Weights of a small mixture-of-experts language model, trained from scratch on English Wikipedia.
Size: width 192, vocabulary 32000.
Below are experts of layer 2 (counted from 0) of a mixture-of-experts language model. Rows are named gate (a neuron's input weights, with its number), up (a neuron's input weights, with its number), down (a neuron's output weights, with its number) and show model dimensions 0-191. Each number is 128 + 24 x the weight over its row's rms, rounded and kept within 0 to 255.
Before each expert's rows: "comes after" lists some tokens at least twice as common just before its tokens as in all text; "raises" lists some tokens whose logits its average output raises strongly, later layers aside. This comes from a sample of Wikipedia text that the model never trained on. Tokens count by the router's weight.

# expert 56
comes after: " |", " ", ")", " —", " 1", " 3"
raises: "ative", "istic", "ature", "ure", "ions", "ist"
gate0 [129 158 114  74 143 160 115 126  80 133 142 173 110 126 127 129 167 152 148 141 167 114 116 137 158  72  90 163 144  80  76 123 105 136 156 114 170 142 169 133 171 170 120 161 119 133 115 147  91 123 104 113 105 150 121 109 161 131 153 118 111 137 143 124 119 131 132 126 150 167 156 120  94  87  85 127 139 126 105 128 151  78 156 157 107 116 124 161 135 152 100 119 120 135 131 101 125 107 123 114 147 125 175 113  93 104 143 103 146 159 116 181  86 148 125 120 139 129 102 143 139  91 152 141 120  82  93 109 114 111 138 137 111 125 101 151 157 162 144 146 118 146 132 175 136 148 123  87 159 127 106 108 140 162 101  88 152 144 117 135 171 169 143 120 138 131 138 139 115 131 141 115 133 131 130 109  95 154 114  86 151  88 104 109 134 155 114 142 105 138 154 127]
up0 [101 130 123 126 120 110 113 147 140 108 121 165 125 142 144 141 149 121 153 133 136 102 117 136 123 130 124  84  85  90 137 142 155 125 142  77 111 124 134 132 126 154 142 102  91 113 111 156 146 154 109 146  55 134 155 180 159 126 156 120 138 129 110 136 115 103 156 108 139 118 158 122 152 168  83 137 143 119 125 135 167 169 108 129 128 146 129 163  58 132 108 132  75 125  74 125 121 150 129 147 140 149 131 150 116 121 105 118 129 123 110  90 164 144  96 133  93 137 149 128 123 115 140 145 161  89 132 128 127 219 101 129 167 120 116 154 131 146 142 130 155 112 136 126 138 108 118 117 104 116 156  90 119 128 144 131 141  63 139 153 131 168 154 151 132 145 126 166 148 115 189 109 129 132 118 110 161 148 108 146 140 110 125 129 144 115 128  98 174 100  76 125]
down0 [123 151 124 105 108 118 169 129 168 120 152 147 136 157 149 110 142 145 130 140 170 125  70 114 143  69 132 130 134 128 117 110 132 136 105 153 126 114 135 129 152 132 135 130 147 135  99 106 114  90 184  97 155  91 175  89 113 169 129  91 152 127 155 133 139  94  80 112 123 117  74 113  98 135 155 108 148 113 130  95 182 169 136 130  87 132 166 170 121 135 131 136  89 117 159 131 124 174 129 125 176 109 121 109 105 141  91 128 129 121  92 136 124 147 155 117 117  87 120 120 106 136 166 133  94 131 139 108 123 109 141 155 128 139 125  85 139 123 139 157 119 120 146 114 170 139  99 124 146 125 118 122 128  98 138  71 148 125 117  98 158 145 162 121 113 129 104 143 169 148 103 159 151 129 166 125 161 112 150  70 144 115  93 136 143 139 148 129 171 150  95 139]

# expert 25
comes after: " is", " was", " as", ",", " with", " had"
raises: " ", " year", " time"
gate2 [136 124  91 113 142 133 136 187 118 138 103 141 149 135 128 140 149 149 143 103 167 105 130 109 145 101 119 113 139  89 103 137 166 130 129 143 131 140 144 131 129 130 129 164 136  87 128 110 107 132 125 114 131 159 127 143  85  96 121 118 144 171 140 107 141 164 137 128 129 146 145 126  96 104 144 102 170 144 142 149  68 130 144 117 156 136 114 148 114 142 134 146 134 156 164 130 155 159 123 147 126 153 139 136 160 103 113 147 132 142 180 171 130 121 120 134  98 139 114 156 122 169 142 128 143 157  76 121 130 136 134  81 101 124 155 151 145 178  89 140 185 123 157 130 120 101 114 151 138 152 105 110 124 112 108 110 148 143 110 114 112 137 106 156 115 130 124  90  31 115 144 125  75 135 120 149 204 125 172 113 140 110 127 142  72  89 148 133 103 127 145 124]
up2 [120 100 166 114 110  83 121 131 131 145 131 105  96 126 145  90 116 119 131 116  66  94 100 149 109 124 137 175  97 120 132 123 140 153 133  94 148 115 126 115 125 123 116 104 131 140 148 164 134 139 136 117 154  68 121  83 178 147 131  99 106 112 119 135 143  87 103  79 147 117 116  98 161 125 141 179 115 101 125 125 192 115  90 175 119 105 135 108 147 129  91 119 115 106  79 141  92  98 102 150 121 113 144 124 140 117 143 104 124 132 103 117 117 115 128 114 137 128 169 107 162 149 141 132 119  79 113 103 117 124 124 153 119 116 106 125 121  92 131  71 112 143 118 153 163 121 175  96  97 111 128  98 137 124 135 149  72 102 173 120 132 135 121 118 116 138 103 120 147 115 136 127 172 145 121 105  71 135 106 117  98 143 124 142 168 139  86  99 139 135 131  85]
down2 [111 100 128 124 114 110 137 143 127 159 113 152 150 123 135 135 169 142 137 117 109 119 115 129 170 117 139 121 154 126 119 120 116 151 135 120  88 145 136 118 117 139  99 140 160 129  99 109  97 146 138  85 106  86 169 149 128 138 141 144  83 186 135  91 121 118 171 114 163 115 119 160  89 179 170 167 118 151 140 180 120 159 107 110 136 138 117 100  65 113 145 159  99 166 108 132 166 129 110 147  97 113 140 122 113  98 124 150 114 179 153 143 156 137 136 160  93 100 150 145 119 151 110 145 137 171 123 101 133 123 153 124 131 160 155 139 153  99  79 155 158 127 153 172 155 132 138 142  91 111  76 117 137 112 151 141 105 130 103 147 134 152 137 144  75 150 147 156 133 126 103  83 104 143 125 119 160 119 120 116 143 168 101 144  94 140 148 111 123 123 149  93]

# expert 54
comes after: " the", " a", " first", " same", " this", " two"
raises: ",", ".", " in", " of", " (", ";"
gate0 [ 83 120 109 165 145 129 129 176 108 140 154 137 112 137 129 120  88 112 151 142 122  94 128 116 109 102 124 119 126 134 122 137 119 153 118 100 155 115 127 120 111  99 152 101 173 116 120 157 122 152  99  84 166 141 139  99 142 109 159 111 127  98 138 142 119 101 185 130 169 153 148 137 114  96 131  79 130 114 126 131 124 119 128 168 115 124 108  98 126 106 117 153 133 115 178 131 102 101 134 115 161 156 127 116 134 133 117 124 136 147 143  94 118 134 147 136 139 150 128  97 118 134 186 173 113 111 164 117 154 134 123 184 112 135 144 124 120 142 151 145 138 105 104 137 132  44 121 139 110 117 138  76 114  66 111 145 133 103 157 112 133 100  84 112 166 146 179  58 118  96 115  95 147 136 131 149 110 115 111 111 122 184 139 140  88 115 144 139 135 127 163 129]
up0 [133 140 144  83 111 131 134  78 154  88 112 147 116 106 136 118 148 139 148 105 135 141 149 120 134 144 116 101 108  97 127 108 110 118 119 169 136 136 117 147 179 127  83 157  83 145 135 114 126  99 145 149  91 107 113 173 112 151  60 150 121 146 100 121 131 154  82 133 107  99 132 117 143 147 119 149 145 140 123 127 111 131  99 102 153 129 125 162 145 134 127  89 125 126  96 127 148 149 122 125  91 117 141 141 127 107 128 146 136 111  85 152 134 143 126 110 112 106 135 157 143 106  94  93 151 175  84 137  90 138 124 106 136 113  80 121 155 122 107 142 131 147 105 102 128 202 113 105 142 121 121 160 130 203 151 114 156 137 128 167 112 135 147 149  96 117  69 199 120 145 138 161 122 119 138 148 121 111 162 147 139  96 140 101 144 141 115  91 144  92 120 121]
down0 [100 119 141 108 115 113 118 202 126 113 193 129 157 128 120 156  95 124 134 123 125 109 101 156  98  79 114  96 123 109 163 155  62 183 140 143 132 116 143 127 128 117 167 115 139 144 109 108  87 169 143 103 153 105 126 112 151 146 157 141 137 119 146 126 157 144 148 163 142 150 129 163 148 107 157 103 163 127 140 161  91 151 148 134 135 101 112 139 143 173 100  99 117 100 133 115 109 151 105 131 136 136 144 108 118 149 111 129 107  99 125 118 119 113 113 108 111 121  79 113  91 126 122 177 153 116 153 131 105  87 131 153 113 128 118 177 140 141 155 171 118 109 103 162 152 119 153 118 107 138  89 134 157 133 136 148 114 141 143 111 126 165  92 155  95 182 141 159 122 142 106  92 126 141  88 134 102 104 136 108 123 152 144 146 106 110 112 153 115 151  96 168]

# expert 65
comes after: " to", " was", " and", ",", " is", " were"
raises: " the", " in", ",", " of", " and", "."
gate0 [124 125 119 127 119  97 129 118 123 147 157 125 146 162 148 113 125 130 136 154 136 135  86  82 147 128 129 126 173  96 120 103 144 149 129 100 130 108 161  90 167 162 156 124 118 120 137 139 162 174 133 112 130 144 109 123 143 142 115 114 116 119 154  81 121 152 164 134 109  99 125 106 103 113 119  71 160 124 127 152  99 119 107 133 153 153 127  91  92 135 104 132  88 131 102 145 113 147 117 141  87 149 163 143 118 160 145 111 105 111 136 158 107 127 128 109 134 107 146 134 134 161 124 112  93 130 100 123 118 121 121 141 113 120 115 129  98  91 117 174  99 123 126 166 115  93 128 158 161 131  91 196 108 117 117 141  91 170 126 156 151  83 161 107 118  66 114 156 138 117 141 110 138  78 115 214 125 158 122 115 111 169 112 108 111  91 153 115 156 140 104 146]
up0 [115 134 126 114 123  86 131 144 146 152 148 101 116 155 121  87 128 105 179 121 136 155 101  90 128 109 149 145 173 121 118 117 141 177  73 101 128 139 107 137 158 101 133 119 133 111 111 132 189 193 121 146 141 118 123  91 159 132 131 121 104  91 171  95  92 159 155 145 105 123 117 129 154 123 135  93 155 129 135 140 115 123 136 114  95 153 154 176 110 150  97 121 125 103  91  99 133 161 132 114 113 141 114 133 114 139 153 101  52 146 109 164  99 116 139 130 156 109 141 142 125 148 151 144 113 166 129 117 146 118 128 113 111 157  69 107 105 134 119 160 112 115 109 129 105 126 141 143 140 103  91 167  83 115 133 117 104 190 126 130 110 146 122  92 146 134 149 123 133  93 120 103 129 107 100 140 118 153 111 128 140 188 140 114  91 146 142 147 146 115 135  91]
down0 [ 97  98 105 162 118 119  90 153  96 122 123 115 151  99  91 157 106 127  89 119  87 134 183 160 149 143 144 120 106 178 124 175 118 115 136 136 124 136 137 103 103 160 113  83 118 132 105  76  98 131 125 128  92 126  90 151 138 185 128  91 126 113 125 131 164 150 113 128 158 125 184 107 136 124 154 153 169 110 126  91 105 135 167 124 129  80 101 154 141 130 131 168 165 157 156 171 131 136 138 143 165  98 149 118 143 139 125 171 161 105 143 159 120 130 133 113 111 130 129 156 107 127 142 108 156 129 146 164 113 142 128 110 136  88 158 122 133 141 101 132 136 152 143  92 110 155 160 141  90 153 147 128 132 126 135 144 123 101 105 143 167 135 110 125 138 138 112 146 110 143 139 128 103 110 127  74 173  93 112 117 112 140 100 157 145 107 162 108 150 125 162 167]

# expert 37
comes after: ",", ".", " years", "),", "\",", " named"
raises: " the", " a", " it", " that", " he", " this"
gate0 [141 150 169 118 133  69 130 136 124 113 144 127 135 103 180 170 118 121 142 129 131 127 111 122 153 102  98 126 163 118 144 110 136 140 168 152  98 155 111 128 169 119 134 165 131 134 126 149  84  63 149 197 114 157  69 161  93 146 122 124 144  94 148 114 156 110 142 167 104 144  90 135 130 119 101 136  96 110 152 148 152 175 114 116  75  98 129 112 151 160 141 112  74 133 118 111 168 160 131 111  84  98 151 130 128 123 165 106 131 106 138 142 129 125 133 124 140 127 134 100 135 118 132 132 100 109 152 135  98  92 112 170 112 130 171 150 154 135  93 111 170 135 110 117 145 139 129 147 112 107 111 113 151 104 125 102 112 156 114 144 114 110  85 137 137 132 156 166 136 108 134 123 119 150 111 133 154 117 204 133 122 126 103 138 148 144 143 109 154 125 137 101]
up0 [101 145 151 119 137  96 154 124 135  91 146  86 160 133 152 160 129 108 113 110 136 123 121 127 121 135  95 119 160 158 143 124 134  97 122 124 112 145  32 174 156 157 136 107 132 149 118 161 105 133 117 158 146 110 109 159  98 108 131 133 122 115 144 164 122 120  94 162  90  94  85 128 143 115 131 108 100 138 134 155 142 179 129 114 146 132 157 108 170 109 136 107 105 175 105 118 152 143 108 142  73  75 110 152 132 108 174 137 104 131 137 142 130  95 159 115 158 116 103 128 166 119 143 151  88  98 150 127  96 105  88 161  79  87 142 160 148 136  95 122 111 125 117 119 145 143 113 141 130 105 130  97 100 112 134 123 135 138 132 155 132 136  73 154 125 150 150 143 153 103 118 103 142 146 133 140  87 127 133 131 151 157  95 166 114 125 115 127 121 117 126  78]
down0 [130  95 140 108 148 113 113 110  94 120 115 124 124 148 128 134 111 150 138 138  91 111 105 174 105 140 101 148 155 130 108 146 117  86 111  72 128 136 128 105 129 168 122  92  99 151 127 119 102 147 171 139 158 106 162 153 157 115 117 143 101 157 117 149 137 119 120 178 116 109  96 149 135 147 112 114 114  94  83  77 113 153 125  93 121 108 112 133 107 105 108 169 163 132 100 105 110 116 123 151 141 173 143 156 145 155 159 137 132 163  76 152 150 104 155 155 137 116 111 127  88 139 125 167 108 101  87 115 120 185 137 115 137 133 104  90 158 108 110 134  81  89 163 121 119 134 128  98 134 122 182 172 113  95 122  91 144 137 140 126 119 123 156 133 167 131 120 104 141 138 144  97 178  78 157 111 126 121 127 154  99 122 150 110 154 116 161 101 125 136 130 137]

# expert 62
comes after: "==", "===", "-", "Early", "See", "Personal"
raises: ",", ";", " in", " to", " on", "."
gate0 [155 155 143 119 120 122 179 141 106 148 145 144 102 113 121 139 134 104 102 138 115 137 123 137 154 133 120 110 101 126 168 124  98 153 159 197 147  90 123 119 133 153 156  79 153 128 114 110 109 104 101 136 158 162 121 121 157 103 134 173 128 141 129 172 123 127 124 126 111 140 113 141 117 140  69 138 139 129 171 134 146 145  65 151 155 144 103 102 129 143 126 156 114 124 110 117  69 175 100 138 162 118 162 141 121 142 108 138 100 130 130 167 135 137 114 124 141 132 139 127  99 127 118 159 138 106 153 132 121 133 136 109  87 156 127 121  55 142 172 135 130  78 156 124 115 109 113 131 152  99 158 108  94 109 135 141 110 130 131 148 117 140 152 156 128 151 139 103 134  87 117 107 121  95 164 108 100 147 156  69 155 155  87 121  88  90  88 125 154 102 118 119]
up0 [111 144 150 118 141 123 174 129 149 153  94 146 124 130  83 140 178 110 118 118  92 135  98 161 100 127  79  99 104 140 137 104 122 139 152 142 146 115 103 153 116 132 172 105 128 138 117 121 127  97 112 133 177 141 109 125 138  97 156 160 115  99 139 178 125 118 125 116 122 167 126 136 167 142  89 136 109 113 137 123 143 129  76 130 155 151 108  92 148 155 129 107 135 116 113 132  75 166  84 132 150 123 144 151 118 142 106 120  93 141 136 162 147 122 138 102 141 119 135 144 126 125 109 129 133 111 126 160 116 165 127 130 105 139 123 126  39 130 172 103 136  79 140 142 102 120 103 136 130 142 146 100  87 124 123 122 131 163 145 135 106 132 126 184 158 123 132 128 130 117  63  86 129  98 147  93 124 163 150  73 125 141  88 132 120 119  89 133 164 104 104 155]
down0 [173 164 111  99 149  88 122 106 157  97 136 142 142 157 128 123 102 119 147 184 117 119 149 135 189 106 120 148 105 144 160 140 128 138 109 163 103 134 124 137 136 123 120 106  98  92 146 180  98 131 129 123 101  98 151 144  49 113 141 153 128 129 100 120 112 113 151 170 118 118 131 100  94 131 149 105 119 152  72 128 103 120 132  93 104 154 130 160 110 150 125 125 155 177 129 129 171 132 158 152 136 127 133 135 101 119 110 129 148 106 143 163  98 145  91 111 136 146 129 124 102 170 153 117 119 103 131 147 121 133 125 151 118  78 146 117 132 152  72 149 110 164 150 171  94 146 164 113 110 181 117  99 114 104  99 136 163 143 105 115 135  98  99 137 131 107 131 113 126 111 136 157 106 121 143 160 128 168 119 157 129  99 167 111 143 121 129 143  92 143 104 106]

# expert 44
comes after: ".", ",", " the", " that", " where", " when"
raises: ",", " and", ".", "\n", ";", " to"
gate0 [129 112 135 116 134 175 102 150  96 139 124 127 130 153 124 125 102 142 102 130 116 140 153 143 148  98  88 161  97 153 110  87  52  93 104 108 165 137 131  99 119  86 126 104 114 143 144 134  83  90 145 124 156 147 116 124 129 178 120  92 100 142  70 130 133 122 126 144 151 160 105 112 145 115 142 119 139 110 122 132 124  98 175 145 113 132 110 113 109  87 135 164  98 109 140 164 158 141 159 117 142 143 155 125 112 127  88 151 166 106 133 139 129  96 156 115 121 145  69 113 166 158 157 108 129 105 204 111 102 133 108 149 132 127 109 121 116 139 132 172 112 139 131 121  97  98 147 110 126 108 123 141 122 125 131 117 111 107 141 120 148 178 120  99 140 117 101 105 108 149 165  96 124 121 117 126 158  77 111 125  74 132  85 133 139 142 170 109 117 141 149 112]
up0 [116 109  82 100 124  94 121 144 132 129 111 151 114 104 112 126 135  87 163 115 139 104 112 164 151 145 126 143 125  99  88 134 138 167 125 117 110 118 143 131 122 155 101  93 145 126 140 113 112 134 126 174  83 142 133 117 122 111 115 127 129 116 127 115 125  97 128 145 147  93 151 126 142 159 125 162 165 106 135 125 134 118  80 140 167 134 128 123 130 121 135 101 146 102 148 157 148 104  94 111  98 142 123 148 143 113 171 179 145 145 103 124  97 152 117 147 120 119 131 167 143  91 147  95 156  99 116 142 111  55 105 120 205 119 133 107 122 147 114 154 142 130 128 128 106 135 117 138 112 122 165 109  87 150 185 169 154 132 118 162 115  93 100 112 138 149 116 104  82 113  83  99 200 142 122 159  98 167 143 138 167 140 107 106 152 108 111 140 109 120 115 163]
down0 [ 80 137 126 158 149 101 124 135 165  87 117 185 165 109 131 150 181 146 145 111 105 111 104 147 109 147 119 151 130 108 139 120 101 146 142 145 100 132 119 126 142 108  57 142 150 101 142 128 138 136 150 150  90 107 140 118 128 131 146 134  83 122 121  90 150 152  89 104 138 142 132 125 149 104 105 139  81 130 111 128 174 120 117 148  91 102  84 138 112 119 143 125 177 131 121  99 137  83 148 100 131 151 133 166 195 126 110 115 149 169 101 112 134 117 132 154 124 116 104 131 149 139 136 122 134 151 130 122 128 141 167 153  99 107 108 134 114 125 156 134  91 155 112 145  77 133 140 146 129 123 120 147 144 110 161 165 164 149 163 121 122 135 158  78 116 143 137 153 132  97 125 207  94 116 117 143 132 170 155 134 105 139 118  93 120 104 127  82 140 150 133 123]

# expert 33
comes after: " a", " the", " his", " an", " its", " her"
raises: " of", " in", ",", "\n", ";", " from"
gate0 [139 115 155 137 147 118 136 115 138 111 150 166 142 122 119 109  98 149 161 113 143 114  94 152 109 133 133 137 133  89 151 101 100 117 114 134 108 109 115  68  68 114 114  77 109 113  57 119 136 128  91 132 100  93 108 185 130 147 125 152 129 118 114 103 123 120 127 158 139  90 131 147 118 144 121 111 147 182 120 111 188 101 165 146 135 150 163 159 129 143 134 133 138 128 182 143  64 150 131 133 123  98 116 134 160 111 146 121 162 111 110 125 128 162 119 122 151 159 136 122  79 149 161 112 149 137 145 118 141 143 170 104 134 113 173 110 151 111 137 106 136 121 132 152 153 142 187 136 119 112 145 117 146 120  99 163 101 126 175 106 130 106 135 123 140 128 128 142 137 131 134 100 107 119 147 105 120 104 166 132 179 172 164 146 117  73 122 151 134 115 142 122]
up0 [153 116 125 121 138 131 155 122 162 103 122 128 127 129 129 127 100 136 109 109 130 139 138 118  65 100 146 117 116  79 115 120 110 122 118 153 143 103 136  78 111  93  88 121 107  98  88 121 129 124  77 144 116 129 109 179 119 120 141 136 141 140 141 106 115 129 119 185 113  89 156 134 141 129 125 134 160 169 156 104 162  95 182 119 119 154 155 167 116 131 148 163 179 105 142  88 115 165 126 128 149  93 115 117 129 105 146 130 176 126 102 119 160 142 129 145 139 127 164 125 109 109 118 118 144 145 105  88 143 155 184 101 161 114 170  96 139 131 165  95 127 103 180 145 156 113 150 132 119 112 161 105 154 123  99 162 122 147 129  95 115 141  86 146 146 144 153 155 171 141 150 104 114 120 143 138 139 134 146 167 135 147 195 140 110 112 136 139 144 113 157 130]
down0 [135 112 119 112 106 146 116 116 136 140 120 119 109 140 155 108 162 126 132 126 105 169 156 127  81 114 161 121  52 146 138 116 159 111 126 145 115 171 180 130 120 136 158 121 114  67  70 107 109 133 139 144 121 118  77 149 146 166 120 132 158 150 152 154 143  75 106 138 158 108 117 102 196 136  98  93 140 187  87  87  80 139 106 119 119 141 163 141 121  69 148  99 133 123 133 118 131 119 116 154 167 108 105 126  95 161  86 148 109 118 128  90  96 146 128 136 124 115 158 141 119 122 122 151 122 133 141 115 137 140 142 132 137  96 123 132  92  85 163 160 153  96 126 123 122 146  83 118 115 127 127 127 169 132 153 153 156 139 139 118 128 127 119 133 164 132 125 137 117 141 126 126 138 145 101 107 165  91 124 143 130 161 121 111 118 113 160 163 124 154 149 125]